Weights of a small mixture-of-experts language model, trained from scratch on English Wikipedia.
Experts: 16 experts in each of 8 layers, 1 pick a token, a shared expert of 128 neurons.
Below are experts of layer 5 (counted from 0) of a mixture-of-experts language model. Rows are named router (the router's row for the expert), gate (a neuron's input weights, with its number), up (a neuron's input weights, with its number) and show model dimensions 64-127. Each number is 128 + 32 x the weight over its row's rms, rounded and kept within 0 to 255. Numbers have three digits each.
After each expert's rows: "gets" lists some tokens that make up at least twice as much of what it gets as of all text. This comes from a sample of Wikipedia text that the model never trained on. Tokens count by the router's weight.

# expert 2
router:087106137169137166126169130117133120126188148078098096145117086093085101113036142136134145196096228123076157152161137142151133118150119137106099139136140072152167159165107162137142123149098134
gate0:166104159117092184135158084107115145073145159180099141084088100121181104085168110143100102170152104043069146179154140130139131103179119118149099101099087140096163131106114077101086074072064116
up0:120142103165156139060120181099060117147092098149107168088115099164147127161131105147099151173140128130143136164159125154154069178194132099080149149086116155130093126100131097059120110183108137
gate1:138138156104078174074126127118199113094182088151078141146088076124104086152101114103122123140119108118085151091113117120127097162149094118092178175107170164123152153129142106112119094091138131
up1:154116089147191128158147144192045129096166150135129083126133093120196098053205094112110161155146182092126159132172171160092136096138160189127132116123108155082176119101159164119120115170097098
gate2:103158130160132140097075070092143112160170126096191169148117096099134060070080088159090108133097143111109084196147118110096075112136141109113133142076153117091127127123121150149179127113102131
up2:161115120146188150124104103143110179161095131124141173108190117098085067111075106133158101151102182179070115190134140113137085104143070107158087129068178127152122100141128088116150129161109104
gate3:159131086139096131095165177136148134102162142102187165112117108124058111181064102118102159128115139111094135120144186121188107110176134173071111151143149162159110146182136110078136091097110126
up3:130172103178115134143150171133149173098142177120114210109102124079045148109126132068119116163053089110128154141097117105160076117170071165095162122120195130150110166133105115097135120081111120
gate4:153101169170101126163137193144121102144104127055084100126162104161099099139138136157141164138110169117062143116134167110122158152142051130104123145110122104159120077132111111116092130139076127
up4:137106112129135157166170156104063154165073128047125130144126092081140159137095169137112152157183130135108076107136137106134144066158156111167104123171177103184150115149085149108143103138111091
gate5:113078064116105104129070109105112097125123099116170130176111104124111153178101134155123140134091185151150153155182108142107165076177113150164096110117021117129078085120100133115165147145178119
up5:093101166192091095131096105127146110142157132129121093099204175083098135099123174149148127124164128124109125144142096134130133156154107123111140146123092134125204132121169180135097125142136150
gate6:115166156151103147193059114171147090135186109154090161119115094160100125105136141100139178138124117164121222166153119097097133081161070116198094099128120101091154111119144084138120098079088113
up6:168149089136079035118137195099036122111111101102102089135151112092135144141122150131055175087117148143166108128146065128082127123152131159117100105129104147114169181150156093171129134109127178
gets: "\"", " 18", " 1", " one", " 2", " 3"

# expert 13
router:080136122111114063083121113113131067092144102118148118117072081113167076119100123120141203185155153137097104123215109204128134065096156113115080118126169138126191141160084141160165094134157091
gate10:145107125125111146089189130096107077174120073134089158138104104111123165167094133069192122101099128111116124120148023195065147078131093172086101124145169115158117147139167126133134058141157108
up10:127147061106167189126153151078139127150151105139170100129135150125151079075103144108081109079119132154132107109181154139149104120166100092160096134142120125123106099121122134164103138104147162
gate11:129136107062131093142065109098160115112128185099136096161122102119087167114122093116132136071134147116130090062102144164177152097125150165122100138125153114093117174104107096149125113114075082
up11:172122140109157105137160159126118094105204127147142081178102100092145179090078113140073154154158153109144097118092088182105105102139157197149141151144116101102113180120149156165133046147090124
gate12:143137180094086119175080092099129071125160156166061090090161109125077106057158120134223176136163119141152106088130080098120126070111105124110114165117137114151154143112079174119145130093115126
up12:087128115122110134083137145090158168153144073101117115153138088103200110087079113182127214141130081133153108123095179107134110100126153129135108107119092164162123108157151125106145130117059082
gate13:149160165076136117107163116108112141111109126134155172181097093156126164077093161100158115065131165134107107175128127161155173137036170116172121134107124110159106110133128132150085135115149180
up13:139157154091109104084130150116086095083116178127135141138200095135150157137107135127096113099102130188146172148150139210109100143108136163122123154105204106136178130074101107108094147109167162
gate14:123121119137102089142148145153157140166086149185086080132180136189096133168158145133127082134143087111090100086175100201140183104121052105159062161114157114122152099164164147142159134159070116
up14:139093069158126116112104135225139151169136150090165114220114128112152153122144159147126097141092114128132092169120095167105174113109132172103131199157176127121123114149174172140117162088093101
gate15:160109149098100091072241145124170098150115101058155121114100141118108160083075171096130158131156120126098122110108141153106172108117178097120081148102164177143118102149094177177127142071107151
up15:179145127153169197042115121123106142081149096114163135145094154079150144117098089107169100158139159063125160081097158065150150169141139140135143156137151105119105123115123132064102196123073167
gate16:134127143140130098171165172096119154051158161132064133100105084108120143140108172178063078149182119077121225164145138085128150095149144174136157141188131118114143108166080125105158094110146091
up16:133141138137102116190093125108152113153065132060129152139116080143167110127129141119076150089192059069089125114101120125128072127177085192124134126139140116066104111205138117112092126163109144
gets: " by", " with", " as", " in", " on", " for"

# expert 15
router:159123110132119080107210139077162116113158082043137133151120077134123143089121143136074200133128156109098138106146072181124109134135125099114071131129114119175122165146144155137114126147124178
gate10:106134097128117120135141102048147130133064064092125165129173108125132154159127170124194166128067125121121177114130112147130159088112106133116122140166232154109125193139162144134171064129121165
up10:138133114154123095155177177076129202106166143139137145101107064165087126151121154122122104102135123164118107166143124157128068128184079092165129152134083070104123179104069162165106160129184173
gate11:150152119075162076145069158084141147114115132117121069103134104114055140064117159141070086100098152167121115169110122170115099134144127156164160117156168150122099118118192113129144141170055096
up11:131187119131116141093142161118148167177151115181149128091086060114129186125064136117157164091139105109118094089091077200130065136082048124125131083183152140125136060137106107144161129102138111
gate12:187086085118123166092153146163191126135142189155134125101111083076055123105187222170160143095132158140109132112124154183105106133091116117138132108157130139143103135142071096112103078128135135
up12:108150123109142110136103168105114085187176053119078070104092134116099162160146138141115199157129141120116105141131132109173141149149172115161106120092147103119125069137119121137085164186057091
gate13:126124181086157102061157146077123039073160067100167106139104067177134141128120095138146139098162156128123110093172121124146171106092145108144115130158098069139155091161127099181091127086129178
up13:129144217044095122073197148115125107048113145169120139122148084174151130128108120163134156118125196187135136116182118109139100052059111158138139119111137152141124145099150088131083164091153169
gate14:119105120139035079088132130081115132162100140136142105084145152200121112152186111154113154124121174093122127093159158146173123143098078084138076136100169122087168135133123118141191128114115124
up14:128142028123104108126116115152143106146110140173178123120196166172153111131112108136157142105054132166139059133102139163141114131085189108101085151139167160136184192131149092093185090084145185
gate15:111106141113096139068216172054131119095073095081139122149075148124113161088135173146151183148128100123116188073094141133082186071142176099154112125113137131117095085121145207139153179139128183
up15:164122130130135199066148070105073126120125056062161153142084198042126130081104071104149113141163143094112157094135155116154181111147084168164087141161153085101109078111109119153169155095112140
gate16:147149184109141140126177157094147127108155108135121126165115115108143131095149176174112094117179166131082150136133197099158130069104109066098170148155163155091111113172103154175102133107148092
up16:119182087186127121150159122145143111102113165120144194171208078122082115126129171111119143120189055111128145121149115133076031157133073130123143095156156101105154127167108113108090123144150095
gets: "'", ",", " John", " W", " J", " C"

# expert 0
router:155136114125144095093160123120137137123168107112096135091173089086064146156169074099133122154113196071112136113138092202085156099128072154162075088149213108142156117174122152149137100175064135
gate10:117148130177102101162128127049139127191109061088107189143147090115088162160150161131145129108076137124098163094113072153102122102169132134112122098108151073125129116149188178133146108141112126
up10:096129110120081124152163176107100184147182201124191171129130112133131076091104096114073130158111086165118124093129136129117087127161110083152160125109132126100094111121105171135142094126171156
gate11:174193107117128047148113139079112104090145111102105079147144096120096123120132161151127108099148176150101150137092116192087081096177100132187137144078172161140092125143166101185150052134045123
up11:185131138088187053098113135170146207115142128101136091160150128077151151121098079045146151105122161095134139107139133169170104123113055114124143174121114127162132108149097130102175105103127156
gate12:147100135129119162119121099099161062089123126152118124111097068125063114167150148134198157169100151137099143109104128160121083077160123136160139161095167130128171150066149152118115086048150150
up12:103100122125140143027106133099153120155121080179160177165150122129122149131127140134158152203104100105110106112112194115140148138092102167067093187137112080186101157117146117051130143096089078
gate13:135160169120154122119137166069171092145153108163196137095118055160169118144035124100144149089183172160095109137113139148157137165087142141109119118124126060168164115132095097148130138144102156
up13:111115190071084109125216110105116105109190079162131138114136102166101101104123116118120169158136156173152080159153159118115086125122101153117178176130079139172153107078115127112061126074181164
gate14:107076150130083168092110120132120147144144123129131099167147102174043131137186089092121114126117162092089130048138191174129195111130084139145080116156147114137097103143126059160156112123070116
up14:127115163117125136112107164150144056128092118111143163213124163131141086126135131087103118158063136166154109222102150141094096108115135163087093139108173118079152136133122159135079191135113080
gate15:128147095110123122110151163079192163135088034057144135104114121114105146112144160119152136127175118115104182084149148150098162095164163075133105158064173105109095136158168194115152130108107167
up15:129129103138138219093125109121087142101138109146174162088108166066140130127125052111113161106109137150127157116123141113123157098151135197111094176131147097108110093107077153099144254150141179
gate16:109113101132154150133133137090143133078195108109094117036094134169129103131156163113142116142145086132091156189122157083123129111154125147116128090137167129169082101169068107074107190085127112
up16:075166113108117162135093177094127130100175148124139195077143064121096138114150137147131132162148074102113204091085097149146058065111058165107109153106124123096119106143075122106112115135123068
gets: " to", " the", " it", " he", " they", "s"

# expert 3
router:133087112109105093105113132170098082083165131057127104065180133167109130088073128118130117144132151121056180096164138144121120123118146117101103110171103075108137133210048097176122141162165111
gate0:161126150132061151162085129109137149098140115109116142083151088106156083095134160168145097151110134027107146186088151098153172150160117148155083103145083100160159146141131122111144071099064076
up0:140159100131139137089148188080089106102077078126121142111071106185180158160105135128124092124133168156116189081146157172214111123104139133110105171096129179090124143141173139103173135146122165
gate1:116170133138111147101156102148153086113116178072065098107152156146138142188103126102150206099191113138102147080090126097080079131148154123091151109092169099083093184145119110144123143150158089
up1:183144153109067108079171127150129096150071128228158119162102105137133126053163119121138061113154161087113142125163163174142139110160119163124132095134121161121147046142146135093145107140128178
gate2:140112113135115103132095151111151117162158101134190086164206058107079151104117117090113153112105125127100101163085109193071126118132051227121081172082128112118071070125122154166182124117153117
up2:108135097006109161183090152110132080135090076101166151103159135101127097122130124103104138168131134189082127147167113106133084106086127089164117120118139168147087098138161135108094140099139110
gate3:114116105098143111088168174159180137075101085096180136112107096136130136154090124100125175106178085143107165101147110105139130151114107071108094103154164129185140197153092087113161125106148175
up3:082147072162124160106178159129143161097104120087076074090115102067114094172113167160091114153116143156162162157165111128141105127138144129113101088087150136193092172140116086045148129110126134
gate4:137065121198074073130087157121103150112092112035091088151155097130104148118118166135139095168048132114073093140151169121081183139197123119088112189126157118162128128126141090099161121154101113
up4:150115138179133146128171122149105114139096081078086140174160126123097162134092185074131153108132146145091096110106172098117161179163116141160121141152179033133100155151042127209119106091157117
gate5:117099139110159156152112130098096086119160081077086152058155146159130131105139114181128118125122090114155112143186125178071097160155135057158130034098101135071092158117117149163108163173121095
up5:100161158153091114138064107135136173192093060155108138124179137055153141153100141145111120147173142162122099112134100122193090171135125160075114175181129166120218116148131121134114015124096113
gate6:092069148141114111175083157139104075177167123180093145089141121150104124118130144101121123166109105124112194133102114149080143118147133152146099127138086111068181139111155101147128108111089121
up6:158125162112143112125173181106121098153186098163124100174077128100066172130120091190114165158156144126138167115097098167042102131144098170149108130124034124080123155100155119184095145054072198
gets: " (", " in", "\n\n", ":", " the", " of"

# expert 5
router:121083158177123065107166099168111101118150131092129091115096091168156096105132129121091196173157129066102160134190107150112148162151120123080090078151091105126142148214121151110105125187132126
gate0:142086194155063145160144083113085147104063079153137116081100135102134101115142099127112058131142099111127120175127125095172174130179131105101105077151087120128146131105126148113117046131085108
up0:135181082172210171160140158043132060138080136139105137077146138179097118130100113163115118108160096109133071087108133087180153140173139188157122108141099164083105139168119167172141180142120126
gate1:133127102133111158024126090180077072107124103095068149090094125127118118175109151058097149118171147119099113104118159099127062135172166156155144153111160092107087099160084124142154092183143155
up1:128120123175167135129178122152113193103158159095098074165129153094165147138167111140161131149134188117100111122133156134155161138175180225156107108102058116106188106099186121127092063129132154
gate2:205126153104143120183151120118111099150179135141170087158157073148164115128116128097080128163142124094119070125119104145039131082131106192090108142122164110137079122133119144163134118165141196
up2:161115114090142148165157091152118133187131086109165157061208128110098145157082145148170160189134144201113129109139110110143073104106033141180087124113172123130143127101121163132109129101129119
gate3:140083137126135102159185158139171122104169145121098146140098130173166121158094074125121183148167172096092096153153090143180113113123121105047130130168171121169134176157120055086153114141105131
up3:141135072144088112153192218140158164108120152115102125095129109155114131113104151141118096115137137181143149176099131147173096122168111114110119118103223105185095121136095077106167162105149193
gate4:092104097122096128076163139184144127178125131132166134133195153117124106099117130132119163159125145066115166092136131106125146146146105177083102100085155049147200115104122050077138118153114116
up4:136142163151082136092217159126095091156068101138157114164147162145110143160132167071068123128136124153149129137144115082154081146192078149133145113135200083170125110157091199151121079115141135
gate5:103080077096138104114093161088073133118136058098118155137155118142136108125090109163132135101095142105151179113128097128080159122137110117215103057116111139080081135084101135130082129134136107
up5:138147136141076142124149086159136176153132086172134181121167123124103182158132155177119149139112125119110141093174142118152050128189105157114156163071129170102184103090165120135125045104131118
gate6:123152182125084141095053123180115101198097046158162116110127098174138135094156120148122130128149075148110157141099080141108166124119158136108117110166108103017178125131080076130104084097119113
up6:163123124079111130101169146179106096129153083156126118140136114105061204096139135155108127125121130130144109088200136152067079099142136205106097085135094108133138118155127092176142142081126128
gets: "\n", ")", ":", "°", "1", "0"

# expert 8
router:135150144094103152135151096092166106140119134155144137096153097134113098131110132094166128230120172121055166136161096145092154105133097105132090104173131128123131091210090135115118123161137106
gate0:169098168078148153150119117099130120077062144150160111081176129101160143136140100079037118160168142084071081165135187114123170147143129134086113080128131122141119131147148126091116069080099112
up0:122168077164194070108136119093135116109075075163170101120115135194137096166085100153093111131136092123115135098134130160213161139140163126103169117124135161210134137139129126137151114126132170
gate1:131148124061047166067110100112135159123127192148142150107116140159091148152088079117178155119122139092084113120097144124112096169138177117082150155086198109128110104125111111136118081156099155
up1:117167107077111145166196182148157119141108166125129057121055127131142161119154146087102099138106179116126108174134150139087156096109158233141127094137133142139132102117181069104186122152116147
gate2:162146089073152113124097167104188129171137107128176102123163077137098127060119104106122146133093121084104129156124135153072132115119064201119133157189125163075106122132103189166170172093130136
up2:137116081047167114146119084126128136200073116094127181089193115122106118125047140121160134140116152161096091115156120156136114155111070076164060126102109187143102080100103156140116140097152143
gate3:105099117164120188093112102141181128122140158087182124141057128156157117149111119091089196147091179105093128110174094150181128118119116154068099124147166145182181129106110131123107111124113142
up3:183126093214064144084106145135196112121123154140092146138148152076122138134122163172076080155140178152124153151119141128194097127141160131131147132102152133153052129156102121087107101122106142
gate4:081097118136140129101176133163076084138091105116134141177186122142110133151168166135168136148107138151097096139129156141121182147107096169134123172087171107160168102125105113111207155123155109
up4:157136083118177114201162078165045140112131097087152126157144118093121111150092160093100116137097121147180131108142152108173138155149155089116109080141178090204131141131073172158138153113069156
gate5:115090142088128103161141135123135132106147141112081150055146124129114160134051072161147155156096116131159155119164112120109149105154185116222109104130112140107143146112098112127140129101168113
up5:123143103140112128084121061179149134174114126087092102172121125086116133102148188097103147108159171164117129110156083141169119133132030126124138156082100165084095144115136190130104101110091155
gate6:102163089126095095181125126109136111129185061127106107125138169107100105128179150083146111148132131128123212149150097135065083106165165111140084126103129119079211126120128086102163113153098175
up6:164144114135140117095119123111126131144106073096096092171112149062109190070116136127062155090124179110126111129176078159120084092091169151084143114107134168093150145123151111086124157101077148
gets: " the", " |", ";", " of", " his", " at"

# expert 12
router:148129142128103129138085143095164133131133146137116084161116102164107073102095106102175135206132164073092122092145098130141141106149172115168077096102167107117134149165100193131091124186108093
gate0:173141135121104134112119094130095150136153147159095090089104084089149114190115160203107103147160104086096085118082171074117118113205101086127151055102144147132120086127119088184130062034113155
up0:149176141085172103111115151084101172155123119128084107102141116187114114137109102119162074147186092111122100182127168140242102111170092129121136124095098141215174168098127145147171132155134127
gate1:106117154049057159121102128137169109120159114087150130129181107150094113097091111122188126150130167093095148085096136123100116143121154107143165159116134092132095124166138092184138093108170104
up1:089122124106134151200175124141111190148081113164160088117128134079122143146169140051094152161098156149146183108145183138109182088145156160142131052149157151136130173090157125155181139094175146
gate2:184126109124161068063118172128088078161142097075119149138153096142134079058067136049132151146095147140151122131091097148104168076143139159114043123116146174092152114125130191183147113087147137
up2:175095189126182169187094153111079152152104144160122172153156122058127094127095132133142059144110096123101171154116099149123073136115068127091092150135185166130123101148148171159087132153142123
gate3:175092120150112168097169161156163082101181183137169169134138131173159118151120135140131132137118164153137117179125107131158122098125147133058080166145135129203161144166098042139117112094096096
up3:126176089107164078090149162132135100114137205165119189105126124121141146131095135114104148175094141112184181163098138147142076107153135161098158070158179149134048177139125065077131118173137105
gate4:163176119213107180110160157135088124145073069080107135157141148112122086117098197135156129124141140099050133082095172118130145163157073109082127124107160071113175136115093157144126168135149147
up4:114154168179159164182200160103138127157115061035101114139130147082166139102128145128121120145091140123113093083144108121128155096171086122169096149114176089160074076131113133145146140114134124
gate5:170105108073074101116135126105100158111086069112137117107092101098126113135085154143176139181098127167149152156145094115122135093136083126179138103105085137119112116156106125101123129127165133
up5:141141184154111077098084096105148127160143097114058135116153133104118145097110099161121147116139113144123164084136106151163067148131215152163143128169162141142143114123142123150107089065127094
gate6:148147154125065088122075147144140209158123070140130115088166151137072145152171172143112126142140122101133168182131167121123161138145154121151108155124139139121181118097120116120121072135142144
up6:188129118143112092105136169144137136154129127094138109153152086121139193107163103156119161100121156099147123109158102149122085084112191161120118154098110129070102129146148123126142152142098153
gets: "–", "d", "s", ":", " more", "ed"

# expert 14
router:117105116115126123124114158094191099087163129133101103074123078143148066140166133082155165168142173111100082123172121165127136115182145082106098066162158117187112113127060184158067107089093103
gate0:147106145129094150109095134104114121048131138220115136102121081072124045143140153103118111124165137074091049185143127094106132119162123073140095071093147071148167115135096142142104080053060111
up0:167198114105132139081136201114121151160117108156060093122149180174142163179122129164129143103146063109109093116197181134219088160092105099107135133116119127107124139116140127147155127130095169
gate1:163118141109061125063126133156174100114180190126060082127121161146146131154081104108152166101141149142119151101085106136110127120102202118085132119107154110115103090149157117168117083121073061
up1:089192151160146166196167177134127090085090175110206085153143149111075129114134104121133187073096154073102169120135135176101143134192127168116128072134152152112164089113159085142180086083177185
gate2:153055106102159149107107137109137127093145138108114105150164041154125183104065158103140151120091166104129118119160135145110157109131031181100133147140139147175130145160141108138124098103112083
up2:086119164109210159141075076104085136131108113165116167103170115157082142131060132110194098197116172184092113146113160132134061101100069053182110121065142150149109094126156168149153153085152081
gate3:101080116166062156178162141140145119081153196139119137124104148119117097130099121156155145141174138130094116102162104174143118106116133078070084104144130132183136099100083117100095195086135141
up3:081141190162080118108133140095083109127179182149098136090128106140100143083113148131166108153116116097128089106071079149196127132098102111100117048129141188139110108122202123106131137130139085
gate4:101085127145091088108142148195095101134116148049117113084165136166130058140155158121132152071129115055095150185124164138114164145115090051145104142088136073190112076107140063114099157104151121
up4:114125124103192109170157155064126116138109084059141133121120152137117109160121152130091167123119163096147091122112134102113187118197073111150139090164134110168063096111109129095095110110187147
gate5:175124116046143076152112145101190181139136087093084165094079061150055167122079145098159135146099130141136129099130123126136115104123141099181134089098089153149162174151105109105110111117145119
up5:175085186184111120110134115066040177189198087124147109141143180112122145092143136102106097100145146153125163114123075154172138127152146158129164140128125129123141100104140152151138145123146149
gate6:148136099093075078164106133158134121193099109097117111080085085184107136149176162100141115100091155110108161157114127131085152117200105092135125126108132114094188132156145125159090064119117104
up6:157084113054097099154118180189150126189109088141158138125106100104104126118140121087087157108137167116109123104145115121053062136151143160110114103091092139094179204152159107166137098056149163
gets: "r", "er", "g", "l", "w", "m"

# expert 4
router:121096139093075113109160147171145125100168150108107100101119061179053065086115123140138172159101164112125143144151113178081181104169116105119045070148095105161128171191117168139175123151133135
gate10:091119123127102120136168127076096138172128039130127167150122107100079105120136114104171113147080123073091128118159076139131180086160124085146086135137133105136124159142152150108171078098111129
up10:171160129141138117213147147086091108138108168141171131108095105088200125088096182097061134152126106176111137079175155138080129141110098183121144158155070122151107110124134121157131129158162197
gate11:126101168130110068138079163095070123097147168121133077172135067102069171129088093168175130093071122195115168116107110103121132100155165161206122090183163122103137193114142136124134136147109113
up11:148155133128128084105143145111104134127227116096184111178073093056142111111132109142032151122146115086149110080109130185169135075133127156068143091144151129099078130141123136103135117115099152
gate12:182101177107110165155112118150192120085161154164141118091137107104097100169179145163164186102106137112089160055166142139122094129120144124150119098107130125116112114149068153131131067094109117
up12:136201095106107183079127205105103084119174112128134136125093132131155101095123183155146181108081192177138098122145161148136137125117163092120091162167133091161131121097119152110060158116105133
gate13:194117127117100107114162150119069127151125078109164124085113124210134129172129111041138161129142168137095177105111091134174124146142152136182105134156133107133132113171120141092111122136190155
up13:118139150085095123052144148123122120142120100125117071118168090137139140167122101101121155093121157199160181164150109164181093131186161182162135149067134089091118123077141134075042159118141196
gate14:086112154119076036137135159158115151171131134093159139164119055154071126126147117112093073108123153055111131104157128191144174124124064114100103116172065122088083095179148142121176146117059095
up14:157117036144178118136110126143111085073114141178160174129124168104157118111121186142135072106075122207161131158112130161073099101077123128085160178123179128068147196147140152097124112141167109
gate15:134031127118121132093214130174180117106108107090151115117096132110076136122120152123131163108125085094098141101117143131118196084143127109096112124111121130188129079200117176165153170162145152
up15:133104080132105132065149097039128100077104098055139154086100131121152131109096170104175082132108164104126136074120177108102159149121100175151106175123098077120168136128084132099136134104138176
gate16:110162166151123114151159127085162134111141108149115138128121116157132166130153136141065095106165072153104139164124168082102147086131088108090149094123148140158088164157094138158086149155164096
up16:139125214105137112181113097138188099104130123076124190138113151098108115124188154100136140115202049075139178052116113152052104106096085175126154110155125092137129064117119116113064107108173134
gets: ".", ",", " and", " was", " is", " were"

# expert 10
router:162133151116101109112160107123135124107147149153097090080150136140133089098093115092090108158185131120102134111135154142157105112128107097127112148185163138121159130113120133125145100148083129
gate0:208153154152135149143112063121138116066102146168150165135184145152098119148098098133095089133174106114106132133172130129106156125159135142146139076066163085156184100114137099145131093039061137
up0:143153102196169093118182146109117138131099058121146156095129129198169143194106141165136074127127131115111082144124113146183114142131152151128153132147101113134152146138158136187157140132174192
gate1:121112192084109123126136112147153093124191161091082101097113115160082131161097195090147176126110115131131147043108096118090102136119130191128114133152128104135100117133141120132134170143091070
up1:121147147156137155125182138151107108172165120116093109108100164155188195128192125130150164111194179119094162136138179147167168111157135144149149113155126131119101097143159159100129093114100144
gate2:136120110148154124118145087125123088129147089181164132142132080139143115077061143104088128157082130083106114144086099141116125116132065212117126139110159124104168077106099168151145115113089099
up2:107142167060184139140085089116089101128083123142127154016182118130113069122110145136126114174164125169120107164124101099125106120102181151127109165133179092103146069179128167150102164159083180
gate3:099115101150112119134150158088224098109211127125189120071090118165143143172079087075103172121128088071098099116135130166189128159137121088096100119154141139172138112132102064163130051098146095
up3:162164096190086137138198203120201103115144096116120172097130150150134147128076108093090111159087097171142142102123099126170110155138107155130124136154133114169065167151140101103118086158115132
gate4:135143116167070148112177103157077130143100175102087079202173140124113106073139170126181131068101124103078104154097172092119121156136078136111107096160131132132163103106077082142119157133075147
up4:114134119127150138152204125161144154171095093099097182193147143095166087150096147139094084154124141099143093122136133125133146082149127069142086100064121079136063088128100121098148139155045164
gate5:185042144128128092152159144142144078124104080077118149089155139136125112115115148148150146114109143187129115124095132137097140103172106137148116104089129163134120148088131162127150099063120173
up5:060158153191110110124192116109177135131150151148096109117138152097102155089119136114124167159197142094124119106145127127178089155163157161141161152129162148095144118148102120103121128157110105
gate6:118138139116067110162139098144106070168147105144124168136157095155123134117128154076106134155167082142104129189121101137111113138085120076137114150131122109082219076116153111152170080119150148
up6:160135104147170102139168164100141095165065101096129120148122115079102158100125107153102144128103142123155119131104070169114129118136161171093120134157103091179161153139151087156139159096091161
gets: "-", "–", "s", "n", " United", " States"

# expert 9
router:145145176107117079122104117104137088102129162105140159106143114124113069091144140129095135166191085059070151125105110120107121113126125121133019103147081067105148173127117100144096120122062103
gate0:184078138123103148137117116063133141100068137155168132114075073079147058114152152172137125191139093066090144185156140089118153106159092120120167105139124104170188139121095122107108082067073142
up0:140136123193176080118132186031059147149111085149128121120160131209137136143132118110101119111167149111094099102147174135153126157151175187086155098118154106129099151119154123149135188129080129
gate1:179133120113092128126136117136207085084136119113086114102098135150145153113060188092109135133155127148105132075084150148166103125156156135130133136150157077177140078122142140148122103163120120
up1:111128172161071127214183133101039088154135134136114108130106170131110137156149161125137112131138128175108132099126168134095130073139156124120129096063099103115094173109140105103198099152115133
gate2:129127140132182147096078133129123179155166119154160099133125117107118123132076103061184125163130148103114102117083089157116137073119081174158076164162127170089132095124120169172180133047189123
up2:133140145084171103125099086123129142152039102154160143075129131186141084132058155091149091208114105195119124200152102151194087125105097132148117161099153095162072128140130111138148149094118092
gate3:157124093083132121123185169130198169107152179123147149106103140101118097152110093111132211083101104092104107160115131156155137114124132079118062072179156133152149156124128096140137115131121102
up3:167138096103101104041172171108207143057120118133095135112134134125129117123139114154144159195090119129162134096100103150166069179120150136133055116150159160174114177169133083152111125151090119
gate4:142092184155124099133105181190086133116109065090056125131158134168111101112114135172109088123163124101107087186123138094127125188173122119093115116130127067110080082157116088121147104104120117
up4:160113163091103076194194150125118131084099085030140096109101155124091154126158196119105122129154090109140077101126161099142170117170098078154122155123182143216110138103090138109127070152131131
gate5:120127090077102141144172164108118159128135099081114116139139138176134128130073143153135163104052111167134140181138098135105119099153104136213094074146119171118121120160155136146119121113182118
up5:099104179169083073102100086125189122141138134169113130142105131086088131148115108124164130126184173133152154084137166120156157212101142147141138164151112093169160127081086135077128103162117178
gate6:124125112182068119178088151170151095134130066163154173150169092180130078118169127112100145135137081123117151148143095141142197070129096107106156088122148114081188157108102087119118124088132117
up6:116147123143123109107161196171102113147115093151140112128114126129131188129067090149099117106091175135144166131128081144075133096103197153088142117127093117077168139155137102128155147072072146
gets: "|", " |", "-", "  ", " 0", "%"

# expert 7
router:146092144099069137116127118122136135103157144131071114068120120131154101089120167093162136160124141132095120141123099173112150146199129153123054087142139136118180115193103173175151128107122114
gate0:097124136128135192178151076054147097040099135193130145094131121127196089126112157045140127137155118139102079174125164129088145125182119129127076090057131137174134105139122098169120109081054107
up0:123150137163124078137174144069090102140063068135116065130100143183096076165133113118159143134127139088120131106171128138200122142201097134098167142136141136131089205119108194110197100188112189
gate1:127137164129094147059126112124135084071191146138120121084116144123121069128126126066173116151127119130089121068065144074145101112102135114128165147136159111157106116109087137181098109180127116
up1:164156095091170151175128102178157120154078157150152124157149121158129185131156135137101142162095198137138171079146099129135167100146161157103092114154147159115120102060181145107163109098107165
gate2:125089093141120082055110134082134149131154089184123088107134092210105161138088129104147160129088139066116112134151125170125114095182100196137089159066190147112138137163123167141132079100173120
up2:144089137053143098118119066073079159172129138152117139080146074140103074173094099164164108182106128152116137147151186161158081170162143139117100172117199135146131154124133151093136165138143134
gate3:202109102183129143130160180133151081150134176152160155109073094143083122151102150115175111125149100162124156096141098157121073131177124116113044126137178035145120170137132133144150134140144119
up3:083109082218114132087174224170119154101106112143128103149139070087111111143130160154132132183112142163147120087182148162159055155128065151092165159072146182105086109147101100090136091180098136
gate4:163104131098088124166160113150077094103152124094086103129151129111073093104105120139101129143089111120106097181143231094084125170174158120149120102117155121109188084094090083151114107128116078
up4:095128142161109149152162082154084108181103122103151158123106205121118157153113187184020133137159179156109099171189118086155108131149182118059164157173142086179078109115117166117193092108107140
gate5:134141122106133092156145150158151159128058098029158116122159112139058136116102143142129138094082171182144052104108099121131108058100175123132092033180096131170115179161109179136097130115085152
up5:139109151133112106092111115130107093170147109167135141096151143076160162074110171132130163136173119129107161127161137135091118145132094130150197157113090173129119113126119077175116067118143051
gate6:121140146131084107182090119151127130161182069183101132095169113135113123108200104116133080132148090134110168140101084136083172141146166153121069118131148160077193147136141168162147066106135158
up6:168154157145074087051133168118092099160074106139108133085165093090114161154104142142098163115071171121120133129098089116094072082137178133146102150093161110095140141163170109201123108086146120
gets: "=", "\n\n", " a", " The", "The", " the"